{
  "num_hidden_layers": 12,
  "hidden_size": 96,
  "n_experts": 128,
  "experts_per_token": 4,
  "d_expert": 32,
  "d_shared_expert": 0,
  "hidden_act": "swiglu",
  "moe_layers": [0, 1, 2, 3, 4, 5, 6, 7, 8, 9, 10, 11],
  "router_score": "softmax",
  "normalize_top_k": false,
  "routed_scale": 1.0,
  "balance_loss": 0.00117,
  "balance_bias": true,
  "init_std_router": 0.0323,
  "lr_router": 0.00173,
  "num_attention_heads": 3,
  "num_key_value_heads": 1,
  "head_dim": 32,
  "vocab_size": 9280,
  "norm": "rmsnorm",
  "norm_place": "pre",
  "norm_eps": 1e-06,
  "positions": "rope",
  "rope_theta": 10000.0,
  "rope_fraction": 1.0,
  "qk_norm": false,
  "attn_scale": 0.177,
  "tie_word_embeddings": false,
  "parallel_block": false,
  "extras": ["capped logits"],
  "init": "normal",
  "init_std_qkv": 0.0479,
  "init_std_o": 0.0,
  "init_std_up": 0.0479,
  "init_std_down": 0.0,
  "optimizer": "soap_variant",
  "learning_rate": 0.00619,
  "beta1": 0.95,
  "beta2": 0.99,
  "weight_decay": 0.048,
  "lr_head": 0.0127,
  "max_grad_norm": 0.5,
  "warmup_steps": 200,
  "schedule": "wsd",
  "decay_fraction": 0.719,
  "decay_shape": "linear",
  "final_lr_fraction": 0.0,
  "batch_tokens": 131072,
  "max_seq_len": 1024,
  "doc_mask": true,
  "train_tokens": 534500000,
  "max_steps": 4078,
  "dataset": "wikipedia_en"
}
Below are experts of layer 6 (counted from 0) of a mixture-of-experts language model. Rows are named gate (a neuron's input weights, with its number), up (a neuron's input weights, with its number) and show model dimensions 48-95. Each number is 500 + 50 x the weight over its row's rms, rounded and kept within 0 to 999. Numbers have three digits each.
Before each expert's rows: a language model's description of what the expert responds to. This comes from a sample of Wikipedia text that the model never trained on.

# expert 16
Mid-word fragments. Short letter fragments inside words split into pieces, such as sc-he-me, rheumatism, c-at-hedral, plus pronouns we and he.
gate0:478454510507495480422437438487532473470476414479534475479533623446457525503451437663522524624510396497447506475468473490477491567494558548508548
up0:580563418475449479469548374518486504489481533448472478495478538552538489533489491498416446401483560415572562457518497459486533506516551445447545
gate1:412486456458494521500435542465444491552528481537491551512533488549441521416548532618444480440469571473544492454483493406414435560517504566553524
up1:529540474462456467484515583508537500522493602500463496518449530478508573530462462361555430539515442567535550460554562579542464464506563474446529
gate2:486548503506528502478537566621560533564479565450457446470460472544439627429612437530474538529466502556489535410557491495523466443485525486433491
up2:388487451434497488485526464517529465514477457491496492495487540394481504506496505496485458549488582519491468417385547509504542467422586627501473
gate3:460530457405494549466533505480506488589549509559523518527448555476485463536559420503552478516429412540548606568547510492490431502578570582486522
up3:507516551552486428525531533518514443505528531471493596468534423543426518551483598505529461501505621445463436502509464485613516495481494479510505
gate4:496500534589527623418515465535453492360544447452478516555514548515518446464466509613531549564544464552575464443424575526502496525413481576493479
up4:490524365553434513569474444519483393458453501478513496433544490473617538371519577458433431532515559520398450471448554474469442528416523496445536
gate5:443452497419382509466492528499479484539370475434546479558412458529550488479536531471450545559548533481515571501553514447475472504484533453537465
up5:534573453481491448506549516488584393419358575419440463468526470461495547478624508546443441529517503501494496477539494493520465501500525484445513
gate6:550470445493531495538549553500470516409454455442459558403534489482491367480482501531552558546461541509433486455638567540493563487485478412430488
up6:478473401546497488519509540426477567493546479476468508432521419467460473462518498452514451494639538498457472424568566469492564460491387368494475

# expert 4
Academic adjective suffixes. Derivational suffixes such as -ial, -ical, -ism, -ology, -ity, completing abstract or scholarly words like artificial, oriental, sociological, velocity.
gate0:559569424523479445413536399463511428501491481531474584440508522541426548570532389496462528546453530557498413581496504523411546524507527536360519
up0:564461491434522588542545516454531415458487554502529527569500461587530510502427612493503501546562504640516492531484617484475578510489492485492520
gate1:474513488382473551522484549514503390452493563578478504447561500480422441560463490518561466467491512448470519561429528452449591553581548518417545
up1:640445458498538500476491481493535537465502447405432504509468491474471539486540443474434522577503450560500442393532508539561475467447469431543452
gate2:446492542504491474473515569544587576519504437501472546503535536408518538513555492604523480524478495474482549456516526469461489429423626477580442
up2:491529440456468467564513530556418466543466581510565532495526518515464425418515488426504463488575504448565600471573455600551476559530497458427470
gate3:521440436474479482608466574469568433459497495518484497568505583581598425390488537479508644524566479574519371497460475565530548515485421470465454
up3:590505470556555529532549486559494511444565551467486491605538507624554500507512446484508524558529536509579462551526549516535503502477492509512596
gate4:503478466435467556540515418498500461528451470519537573563553524458489514517435547483467471465432474521531457472424450482621569605465542438452557
up4:494535581489527449573481458538543470442397542520544545522608480460527577524469546499489504552440491502617512419477470421581463504443518487455592
gate5:497553483476511628421475456570378543564484467544532435558555536536526523445518572511429504495422555541524419456471511512564494474456489570579551
up5:545503525541469379574528470395587440460524484438475513404504507520535462567423414530549469525524516536460520572550511476434488550495452437403498
gate6:521469495527590538456566552468514565456395547591542481510593527529506589475548473555571520491545475533517522492472551465534568513497526544499507
up6:517512512439465496561485504445456454534613464443506457508388527473559409524518382543506532554531561558482566586491524529452440487497372527509502

# expert 46
Acronyms and capitals. Capital-letter pieces of acronyms and organization or media names, such as JPL, Xbox Series X, ESPN, FC, TV.
gate0:379585525450504529600493462605518493469460498532426499562459550583560527420527485480531424563495489497552517539511492543542576455524488446564404
up0:387552557499544533585510452557607487501448527499487536550443545510557502373508470454498506599473498473476509474418578513507521449487465449502371
gate1:564441439541406562575475497551426410547507473448503485523505390471539483492574463526548522569512544440507466612558579558521529503549536442499469
up1:430560557443590468471502602457542573455524488613517518442556540532445415508444439448469541530490437555425474500487527424430545507494521570525587
gate2:402445543467466473460355489506396409526559521458558480491538550510473504501514422509475574537467506513455456421435570545523452497447463451484512
up2:419444523468487492440417525520352439451455579443520491505494509517527453525506469546549547465542489505451398405477564528479481477444432480538421
gate3:426484469511488546501493513559442541562595539521536483529410569500513438554520363485553571516462555461581443536468527494504532471483479393495570
up3:491454545545421540454463563575410500526564578516518448524366551465482490565463448493518591550463500470500397535500512482457497424472488500484516
gate4:449451525522455561575463499542372477481581494482486583566470557558447453492490525538481523540546490497417464567539497480544468495504513493466538
up4:505532436486562562552488477578445491539491481535497482417563453505555569558438534518510480565584532439499495410561423495456508518465437502466481
gate5:414528469485520450484606430552504556533524517511523513503492456537549482472514544546456465457466501452591518487579480491582400572532459448476501
up5:553463457496462585431376538454492502551482522445438489557469591489461404489511364517571471493478489520465511467424528477523607444470518497557496
gate6:293486535595472440497551562470421433590576472475526469527535512401504485594450453563563516498488533480545544452540544499508521524526506544445487
up6:377466524458449520534538584475444497541588488419555592488565546391523453546447455496530473449471545404560606454512540452482485557498467543515548

# expert 42
Paragraph breaks. Line and paragraph breaks after sentences, headings, table rows, or short biography subtitles, before a new section or article text.
gate0:472499512506482539439422472481506508450415507415524562529473494630509501442505426482567456425487535412606485480542578464568463442513389442540444
up0:520563473544550501563572566525506522518445468511517493462497499544594581504554459469512432527512485430566499462539534474562453513540524408529513
gate1:500537457449505529524466506494500422511502523503492512489472469426544405568522487473477417458545493477423574556479396434486502439484526525502474
up1:543526401568530486465408452454453449512545468515476544467538478541514396481498533500412437523437472508487482510580465428573489524517589581537505
gate2:517459608543423456530484509513602466526496532488490411512493509446435586609567455519497463518536466529550597544436500540403527552471492463446452
up2:510531477475566548453452489475420551463534472488521476484483485515549393492457508464545580484546492465466482524507501468541491435482390531549501
gate3:481449485567549545435451624471440385472450466476553488549498475540468491601478481564540470502450536430539427497489563453458536470496469505550444
up3:468393517553467493525526449541596524503449538463483603525499524562532530425539488520511419523568531507428478597535507544565520508529596438497502
gate4:448523578545527504499557581559491440471503471498459523526462524451512653551496573482564492503541532528437542534436520535600487441475431480508536
up4:546479461456471509501446422473535549518500525480506503487519475511487337483522400527451492519469464502529496527567461473416505531491623516545405
gate5:511482548403504456415471449499501489458481521556462512546499465549420530405546427480567529512557549507426434572571586475481454456504444451500468
up5:466520444539519567486619500453474516497478479495479539500517483534471498551377568581536522490475577479538479491519476504546521608521499556543552
gate6:454490486520508577477406556480453528536541557467494469533492483552498582428491409555487494477514482410444560477390432529497494447512451502565529
up6:495528526504438474490479501478521420513509421464488443534457487481457444672453596492433499485522544506467483528463503499506446499508499511498414

# expert 62
Line breaks. Line and paragraph breaks ending infobox fields, table rows and list items before a new heading or section, plus table dividers and ==E headings.
gate0:470533539453501570575496533441514559515511436439478396467459520507504562477468463483486595500581578510436408533517541512471572509496575454585463
up0:507426549533449480503538559540567431506514549593434600522465461493515406575523497506507488491441515495535562553485447554490448456539461503439476
gate1:422437538546583492476573491426516484444461500547440510483498416553489508454458619527417504471543460465390386576540378546567494534590493422496535
up1:551502388416531530535542519522519546515500520463502463478489539465539465494498475527532477428578466477555480492517464536406414475521475443485429
gate2:472425514580448552453391546447431464488429460467483486624469478484502500529467590504423566448485484510429460511495502510536610552565487546605525
up2:485511481564607511470518481511444563353450458493504443622508524515488498464498560433417512514389426540486435483485450479539541556562464432506537
gate3:450510545391469576472461515452502517522467404453471494550449462479544429590493492489531500473459601442437440521532435461524516493516495449607466
up3:470473560487458527571561527460565510588462498590449514546451416405453503486474417475517546455529533484497473571522479596503559517579457530466453
gate4:418439496485507524443477492518485473464476499521525517605522507526524523495526477509506537538512587527551488505392591446472525433509524496353449
up4:614488532497485541503464522483432525599534509416501391469483457444498570405474513490496516495460481475433485510555508534542473584509515482680537
gate5:507462496431522485542540526486431492461471520441508600404434499464560494542511453627500495460569508456534536558504397474428470547486471469557547
up5:467553572566508488539450527487584467553561493573482455541519459470421466474455492460567521541390494513527564481508534538514526469505540512443482
gate6:499472580533409492554470542510470480568425473477487522522447507480382530548435458518524565486540551506509514522449528469515545413525715597545442
up6:484551463469522553496592432429585420414510526525497452522502436495576479544555502495528386498503511553445455553591462525493458563486318411459510

# expert 60
Table codes and abbreviations. Capital letters completing country codes and abbreviations in sports tables, such as UKR, SRB, OR, JPN, plus zeros and name pieces.
gate0:430457536496514396471520526543569441435549496505437417444567463443498555552517486530515543492481534625569582493490494492499471450543447567489498
up0:486557439440451512576493545474473491525469491441431527495465538509479454564490462508550470504504459523501510464576531505542502517514557530506491
gate1:411578527474543419530481597470503652519532531426507472477490426436441432652495502507554550548513549583512492498532456529513555546579433526480501
up1:522485425492360470470467590536458597532475568482516473456518519482494470548576496509610438467540526474502399555545478513502566456492447534537497
gate2:462505591581518474517447463475465458514471542514552490543498500557565595465488414436447503482412502546461539494496454485562511477505498513455461
up2:508546486455556534515590613556536494503483424491431455468546514449489394490552459477597473506491526529484498525548524548459432512525520554517551
gate3:467523561494473532474550481523574489456530538499399438449572454509537457541465464446555487464529557495528646451545501468382530409489473487532439
up3:437465463473525535519431491476461536520450486452598517591469542537529540517507520559553515575500400476441467468476526481505502569460504515484439
gate4:524485407471435478634448560504493514578498530420519513479531452543459460495498542563498583452391540509572474485463479497507577468582441476519442
up4:467417530461478558425542519478443520432420473554542488484503513500474483528453511461491423501581474428431543479466509484459465514486517578474609
gate5:452614527472519558489566467508436469534426464434451570554485442447603496545512512556473480524486490523573503503484552533540582582517453466483532
up5:495472547614444439505465541519496509495540471503518453513594550669488583447462468482500513530502487482465444488611410497473456445516542486504518
gate6:528577416474492506441429457517501511488480490545542575479438470534498548484522399500450454484507448470400473511459498537475518411462483334415517
up6:521465503536469438542563491519536438509578521504462477397467426431488431515479467455449481533534497572484490530438384582469462435557464475393452

# expert 48
Election and result words. Words in election results and competition outcomes, such as won, elected, placed, incumbent, votes, by-election, plus table pipes there.
gate0:453496501455386594470378537489544569572448498550440497519504423427528503574415426462446494434554482455358497582530615541521534541521500465491557
up0:391529487496442553409430523522501544520460496512486483476539435496539538552404500485428478405563466485380471520491573521537519472513475575503635
gate1:457516513485528453432649575549516431513518520579427538449489473540512555441543618400453514524431529564448490545468490550568515572561525463597538
up1:417507461487552540496578556581413560497445515578391505514512419435508490557521554470463471461497463405467438526567496539556529556541599463586491
gate2:468520527488457501442384485549460546488467490442543460634405548503573464509510521601510491604516546468510445500540526519486514466512531495516466
up2:535560477512547524440523507398499450521558633500513519516464488524486467498439491514411476448470462500538454539502520530535543596527440509456597
gate3:455600474482486456513556549461485509528539535469527456454492611469484472523452445538486523503549491589548479544528516523463553472514554466530422
up3:407583547496577501499495523392503447524524570506537442567537545502437380479522429545455521497516501519507521542583500521419554524533456510472486
gate4:504505514523507516458392528523479591546462483472557434488490396398440545537414466523489545494534524521390472490469466530415492496507473606506501
up4:510496517533445437474535547449433432415385522463422473453472506455536495485519448473463401495475520454496428523548565525572481522364555513477492
gate5:438574526514553571412521413593493568408452564497571598442528471529443518419519480473485561602564489540501485430495538457551418455411499460522517
up5:437541543586529478364538472472452525437453561508603536458534488507446521381535527519563541569545479570503579474430489392616452491471493429514594
gate6:534470519488452527405409496520521559498493523546505533413540491457531532546478547585448531515541476510503519548530485487434512494452497550552535
up6:532500509483536563430468493358538491523582587457592398500529526488500451478445571558462473481476476518591571507434478512427504578488498552554501

# expert 44
Biography event verbs. Past-tense event verbs after a subject in biographies, such as died, began, played, held, known, married, plus semicolons and section headings.
gate0:492531455540514463577455475592476478511522495471500446496474484481487465533459550470564531470445392486471496431483557437387495533530554538661394
up0:467598519579522536487465500523447491486525476484485459506547451503470474520438586484610565501413420478466448461472590434440480490523499515566516
gate1:486535510466517614587516549515478472561468410412482515549434457432498549509507543495490582575508575495467521511475514520549577535567515473407548
up1:494610603513463535534611590571409535546498496509464482577500468519499524425605483549505576598467522530502576491451557480507513531491450523451519
gate2:467416560485460513615457471472548463506408457392534510522454473519520514484579501553489549533502517459491562459483503502409517526550546497455534
up2:488534530453528503519480500420521503467416422471519551550431535490550517498526507531464479523497557503472504496476553460469523551535503517504477
gate3:446511575585425457556465566519464477469540582447506543455533407400434532552479439464534479563457427557411520535494470476572448452510488515440562
up3:489504412454542477487525495564532462565457468526457435503455531537537442491561622506492500557510514483548432501547539576429558555495560502554402
gate4:506566437564511493449400564551424471554526473516441461447539453483425502532551617501542523495504448518482538494466571467472547392564507555495507
up4:500426535507572431526549523429583500486443553527549570455492465483541472493334509537474441496416532468571479527600433534443447481510527473423605
gate5:454542549536512430538482501522429481523545527481516506506495484570517473499428492530598513548423489492534538427512430503564501461527473506452556
up5:519475524472560477542538408496568567512517426498545554414545475534455515492494531495443557429473505492473468510429495500457453430537558507482444
gate6:443522462466502497554454565468451409536487439521427534479497577458454523437445522486552417411494370539496510542547416408561455514512547382516496
up6:474524457502525553503446571469407517547565360504503481590455505496507510450518518495539496433539384468442486491532454427584490465491547496467364

# expert 1
Year and number digits. First digits and split pieces of years and numbers in tables and dates, such as 1|990, 2|022, plus "(age " in birth notes.
gate0:625562496516552451441499541582534532446570528509448417542402494478462524543479536499465526451517462519475524339499494508640525527465555485467520
up0:391455542470428512572432471443479463524441479468507590516576475519548401444463532521552433544483550452500526597481564526398452466499473479524468
gate1:432545480494412555453496494413487406576527443519513473583545435628485524464502527540485471487522580469394413461533517478510505523505557515503526
up1:532480514524605476533514437551515534448445560542465585531464549381480497530475492447521588511536448558562590518507486531468577507578419464438519
gate2:458514534365423487498492515500548515546519434474482532518531553568448482488506494575514453424622562467506503548531406474589569527540505422543496
up2:514512519507435424542475473459468446556510502422578517522570547590569525536529573568524443540488482430455597561572468519551516444502562532634477
gate3:521602477502416563448521471568490521472599533521484605504637493454507551560517527504519478442512526541540466420461430422460509483471487559559557
up3:544465508470491424532426493465519482520438514440414415482428518588432512555522470519474472544503585487517561596572463536507564562451489593418400
gate4:532508545453420496492409438490502492504442510515468486423436394492432417512504566457447398486564601533563501452597513545511535483506490508470461
up4:557461542480426480451391477460494484506462461511489495427500379527468430524565644516428417469494601487467549427529512533527520493458477505500429
gate5:571483523500447483485418572480508532541638441462582496579478469531439487521554487514477537451555559520488596644469619445500468532523460516473507
up5:554460536534466470467434615487467490504612460428615475592486469512509473481489511578494549425545448515501554620498560458558455526507491462494614
gate6:519453485505464478490518518509533453460600322449428515490393509486473502523492530514515527446474514472458487571517561483517473468485583547622491
up6:510459487548459460480539464517513479480551381428455541537419502468504560525439549567503496445479536487457491586542498514488498461471603503612523

# expert 10
Line breaks, name starts. Line breaks ending list items or paragraphs in infoboxes and lists, plus opening pieces of capitalized names like Pre, Mil, Jul, Eugene.
gate0:567472461546447497505498562432574409489537483473471474456497402492510505573444407423468535466565523474485441498467408527397518516519500530511502
up0:536491455523450558542482470436537396497548522455511499481547359463528428612468463458445534427603489466495411483450507576459546452523551511533508
gate1:555525507437563476617502534538553512518434529447551488529465477528592565485605475489456486466450578506602539490511561482573615523505552435446452
up1:374464506517423526416467495397468415504488425606419472539521509481429434516461532531524492409508549483428528515483467567418483464551474526496539
gate2:509459523424480561459479525454452562524514526487507515490478500575512400438473521536457468483508469469439406475434564426541438521485575523530507
up2:551488508406478527491519545428430565589499474521505515486511515547513365528470532517462384458484467491465430473483578450530437567514589490523508
gate3:487463555424436400420524483418509499585441468467494450493366481437458486528561433554458432405411405487479566500509494468491562497517418535553507
up3:539578501527498546528527524525575509418584509550506510537591552583450581451437584582480506568491426553465442445511475478479537447466602448568532
gate4:495461494521467505492550491494554543573474568503477511576427507468522520484427482490504353408499482529492504585500507541580506491502560417606483
up4:442509435493463544494548508549527535573433506481490554520436449522573521478491462505532330425498516507491543484491480479533551429608569527540518
gate5:521525479483510511445495610406525476516456443498499519487550491401564445434445560551461428494485557567533504514494490424533490545572486476586468
up5:445492541538501517569594464475461497571483495467500519439447448490606499519527429454512495560626508443500487468500474465479619466517458503418572
gate6:482450423538470542522512484460449390526600434508457409497549496471477618483567588470589563480504452455471491512473550432535421443469527484481509
up6:513459571457472463497466447504571544554490543478502532451428598572388485433414451414463396536440431534505466507519475535500492479543510485463493

# expert 49
Vowels in foreign names. Vowel or short pieces right after an initial consonant in German, Spanish and other European names, such as St-a-atsoper, Sch-a-ub, G-ra-jales.
gate0:547458492562533550503466472495556451515626538521496443479456566420459445508437577442484494501514501502455533500585423371445469497521470479528555
up0:541463607483543427506474560508518582492430469476560520509549577529558557470455462533522441558510432527507498524484452532581402504469560504549453
gate1:408448512453514519471487428435515560433481551455476484466462482528545462577498542494544427614591470505465478451442462409471450509433485540483469
up1:546474557483452522501452515531522419481526504580587434521560469504483600463524517495509513487406497496521497494526492550461475512551516465509529
gate2:581479541486465491425417601563469385595508433471615518459486425430388518542472391538404519480457487474575474455552573437483505517524464504497499
up2:546453570471516492557456471535545491502437499545442509525475491451510539470419383466495553492505555500520554410547465436524496524467460514437477
gate3:523541395436442566440552498496426450566412436470521480489471419550474424538521474519492517548462422475559451508471510545532567466490519468383485
up3:477471559491573517484479411538581535477575550470410575494515460541576531497482481557419463449520495501461478453487534505406421511497498481597455
gate4:487483527520479558460471445451487531492451631505516449506512566517524600511521584468465448434452578480502521534507453448518494441571482433535482
up4:553512465526440545548443493473528478563431501467453475533486565491517402482494538450474389499440617509528469455546410566521549529413517503523412
gate5:460456415445461572524532534458579498472608475540498554526498475404501492472405549519461496436569479546445535525513590463497470569549489493451452
up5:571492569567477477497544501552450489456479497501489508473456483559487595541574420582519495571406503459539438439464490549510555436448491477574545
gate6:478494457446449416542464522496448352477460458490504568510601583514479472446467501513604396449539529503546551586495489447499408517500527386485472
up6:508473530513481433453455526567535579430496491497580535492499425548500568508509485612440473456490523499428470555472569406430485479584507428524526

# expert 25
Name-internal syllables. Middle syllables of names and foreign or technical words, often vowel+m pieces, such as Ne-um-ann, cer-am-ics, T-im, Ph-um-phothingam.
gate0:478436465475543573559467483497453476447522449472502567476480535429521490518474470540410482521447449532443554512450500426405448437495418509516477
up0:519488483531604592549453545442516468477406473465499513554576469513552409503432491455465529521545568535506550500481517428412464497495513573520514
gate1:573473515567530531544494473514510467499517623492543494530515440562539421540464438498464505422517523482500520477615422505502497537577563473510543
up1:501549573508515573485444416490512481493511458560428511465484500523584617416548483455521505642572516499447502434454492472531441544472550448445448
gate2:568536569563591469470514472464472483489604544460471453462518566500445501469493464553463562532533530528595459480536456440588558484541557528528585
up2:437519520547454544527540517469464444443631574459489448424562552498476450440434460545496513558522498518600466470520531469526427515451562539513640
gate3:514514489535494507462513589542497520567457408486583495449519429496520531562427484526402455435479501465629453551428529467539587530463568602564465
up3:472525476479472583450530527551536537615465501563539527533523479527550515528506544481422401476502485412530440520581460346553544529510596485530435
gate4:483484600508496555425489460533511590478469505504512512613509517426510502494467493524530461472533538537541485476625457420463449455466454466453520
up4:519460452456472483455461557478560596566576481517512435438411522535482502521466536519519476515541425563451578471425429540509581558525563459560416
gate5:467563422429484467541425515444450487487550524499485434467549516444500523473419499473702480465501497589525535437446511524446447503489414524446488
up5:523579478451521416572503540471470475594504510495545422447482440502548567498417512464606554430464576548544541479423534535507474543485544520482475
gate6:565536476457444393558429476534510478597428516519476501484455424385467479471516482479463528500536545528361558493437464521575454546529446415458505
up6:424487479463459448485429501490486543556472541578539492519480468415483464469528509489473481591563607456478559430495440537467443549486468503539471

# expert 8
Numbers in lists. One- or two-digit numbers in tables, scores, dates, ages and road numbers, such as 16, '64 class years, December 30.
gate0:538330562511483523491516577470585495442520589452478494464488613462496445501512491528455517437584565517503529581429536401488533574477498546496497
up0:510635425482560489419475431516452566551455471544485462481560459559544525455510500505509455553484430503491507448507429613434515427538542485530518
gate1:445491513495442572485608581404537407487542500622516460469548563528471582537542512488507519514490425478493432496427530457498435518462545491485483
up1:503485446464376535514599540521458424537426501582525519480596637525463458462587500470510429521549454507515461466413518478548457519486495515533494
gate2:437469529474432493549472557495448452471440594476480495584458588464467624538497532446443424510500521448494590512467452450511565532478455457445533
up2:424453490483461478500532552449479513469437583470451488514489644447567566528529529470441455472469563439505591491447465464471546585427430505492538
gate3:485459540482425546457559524399438456497508428571536567523456401447620419493454525541509492427463526518435482482544524418512513536536570578496468
up3:471528561416499503406563507455468467502479447560503565487477471432539467514537489567476594508438561486560534442484522437542421519524480592474431
gate4:552469581597595466599583566538447571496483584498495468455437408506524443481606478441529525555511572470495484524460539493449512469556515451477586
up4:525560478425531555428458446439598418473506464526513524538530565457458521482434535523513491397509422516516543464591470557542494564423510474575488
gate5:509494597488497479453542492590569468587583578592580469477483365396511458475454566537390508497485580518474532511608407541517496493542532543550483
up5:459525506471545522453515399404563553409449496476436510523548491510463561505667510459416544494491435520563522535431466511464498472554518403550519
gate6:492434561500360537456522484555470386528388517570480603501514521514505427490493524526410488489453576430427506545504485431602524509526484505497515
up6:516439491406422510468427579427519478432545433533491486584440574386497511487526507488495470493589443523502561477393483414476433570521405524493523

# expert 0
Sports and date nouns. Content nouns and year digits in sports and biography prose, such as lead, round, touchdown, season, games, November 2015.
gate0:539553487499535519436385442471493495422537493447467531545514516532511473493513546543439479465599534539506491468449534492485518558622535556517594
up0:464469495494515466544534515492575461537524512564503493498444448419493490505488426403529470484468498438428473522622531441574502502405515393538397
gate1:471500515492506482505430547447528503480443509481523576462546379547559498529444572436508528487465533515469513472566574501570414569558502601514465
up1:527509529479594497506514504538544467462496447493567570478470357448639507470523633490456454515458584540531488574576512476528502569569538574494354
gate2:484509434444435529355463498566464494461460464553520365490419569473541466383436486519520520552469556503504420476484565477560476485462513462485494
up2:520499465512571486412463448572517560462484534541645467495444413484580515462501443491471523444570501475486493574437523549551487428511493422529510
gate3:469473487464370600412526366449461470434534522524476467498424566532491440505493596478583491380512504521432373562477534505478534461519485460567522
up3:525520488541470630422532427425464488451499414555549433470427515428490480514506629425542478468498502544444443629545544529481546483549441547456507
gate4:492454509501522445585451387478512435505514466596519512468463467607520498467544517487550553563538475468411454598524536564470417469511399480523466
up4:531515523541537537504522469507512462463472526508369442556488515452450490556491474488417457470412603483566569372512433455545565506521566540569615
gate5:451479523550410529463536504543466491474554509573432466533400566529439594466511467494492430461512522577490512512415554473538477467587538447565525
up5:490515505455646507497403509447461502514502508425558525514587427511563422495504513517537569458479545428499471382510463508477539521439419511505473
gate6:448473499532501620497518574455453374549504511572479546431479514577458357488484558560520474597518479503504481501455420606589549462481530384458486
up6:535532457558471520491470449497544622428437442351528460587428557412539577517477444532591520450506490503494449536502554485417500534487512497582515

# expert 33
Education and institutions. Words about schooling and institutions in biographies, such as School, University, Bachelor, education, Museum, often after graduated from or of.
gate0:486493524475477560420572440485484418516572532534489524495480500512563448512517398573418532470546370566494449532492624564504499474507522530547474
up0:483547465536505471513469534525449490478482440425501498566491567422606466552449516476508492419372525421419579447535421375505472470468431473536580
gate1:502490514425523476539543639485512463505450430492500518535512478581489430501567483444483572617507513535481419540530566472526486557464580541508442
up1:530556572584591486523456476470550523552506538445535419507511485582553540482512428545526476511531562584544488511532472501474538429519550503478512
gate2:595491492592454550502548555456540443488425414501520554511521526536479462425423422469490550507604514414475478544475473485415490536509608463575441
up2:516570505500503450514502447533481478471553528560461516462520481511538623454469527423519434516430449516576498437573525519544432501470454519431588
gate3:454590417476506452489550425482546463600419388492500529534516486567577492523545516414520502473505439435506434504491488551515595475521583536566520
up3:520476515527466554465530480520503492581457528597479553460535508472461481477425446503452511524527470450544483492521546539453509441538491496378426
gate4:428575533535421504478582484477436462527590535491591480465456504495554471516510544502552569501502562583491446568491453473386528521505556514540531
up4:549523500494510453444516497462443497438500557416640423458497488435504508514516485500522607536517492607532457588440502503490563492475441434511509
gate5:507507496526496549582479528474546544494587597422484585491531497582528596477548527468456510514593511453578526438480515520385485412488491540486487
up5:498459494461458486539539459459529442455418449519401492469538529518541549600372528429510447451510527416459483524565461622426459497481478505477463
gate6:539545410401534496467500362446503431534498430436473551473478549530520436518511485477445446447609517557569454582523430453590485514554509443512527
up6:476445542552464545504586513633491477524452571499448513543499506522482561518473486484485518601421422526445453458556550590496532527503515489438486

# expert 14
Table cell separators. Pipe separators and the numbers right after team or player names in sports standings tables, plus colons and commas in lists, such as | 18 |.
gate0:524535483576484563494482566650521517562477517499509511514554573563534598376525511537470482506535486560503547503488521461519425462486436535501536
up0:490465513439588388464511385518547539460450499571530465462492383435445437545538450437443484548443491495478593524514507645537519503488496474523592
gate1:547454439469352495468471428556538550554463509512533464469522581500536428448446479545438514508546469483536521418484620472557423524497524475493409
up1:475485600608550433520509558440459507429522487440502566523481501485417534538535510500570533470492502498530533538502441471454595500482463583512488
gate2:483517494499516499561443486320582457510496449533516510462494556412437504496453514543541483508559434526509458540498461525531458541479486521480455
up2:490492489449517417571464497433474494514449510486509503546465597363402517478454426458520390566572442547537482585443510541470448470472481563449486
gate3:534572445423551515414563534464609450444482517451606485523496538532525559453490438459540494509470431527473613571532503481649445498502497514521519
up3:516540540495610440502501528488602540471359533528502558451545469529482471533505500496584516455597354530493596494511481536465409521527485491507554
gate4:507500536599489495564516472441573438466571493451461517401435438489484610548526564426493570509488478504446507495555520457438498449458548528505429
up4:490576546608498498526500488443499481405562503400463493487440485423477555552491580518486520511529491499503465472555588421486415469426483610495392
gate5:465537481486516538368573496400589511434580510485496484581547588449506439473465452521457520565485456497483501564494499512444527593523458506537426
up5:539436491474429434599465591563380547595412458494543482463491472531492581514481513473544524484602537575539513475557491448518495428507556496498576
gate6:510475443468498454451536525454564482544447510517483541488450437441521535477418459490512513373476622522572450554526447382484474584508521433493473
up6:431527427527433518431503540443450441487468537585598475520484537438572411509401430495450567480469451487493458486433538511489567470505529506573491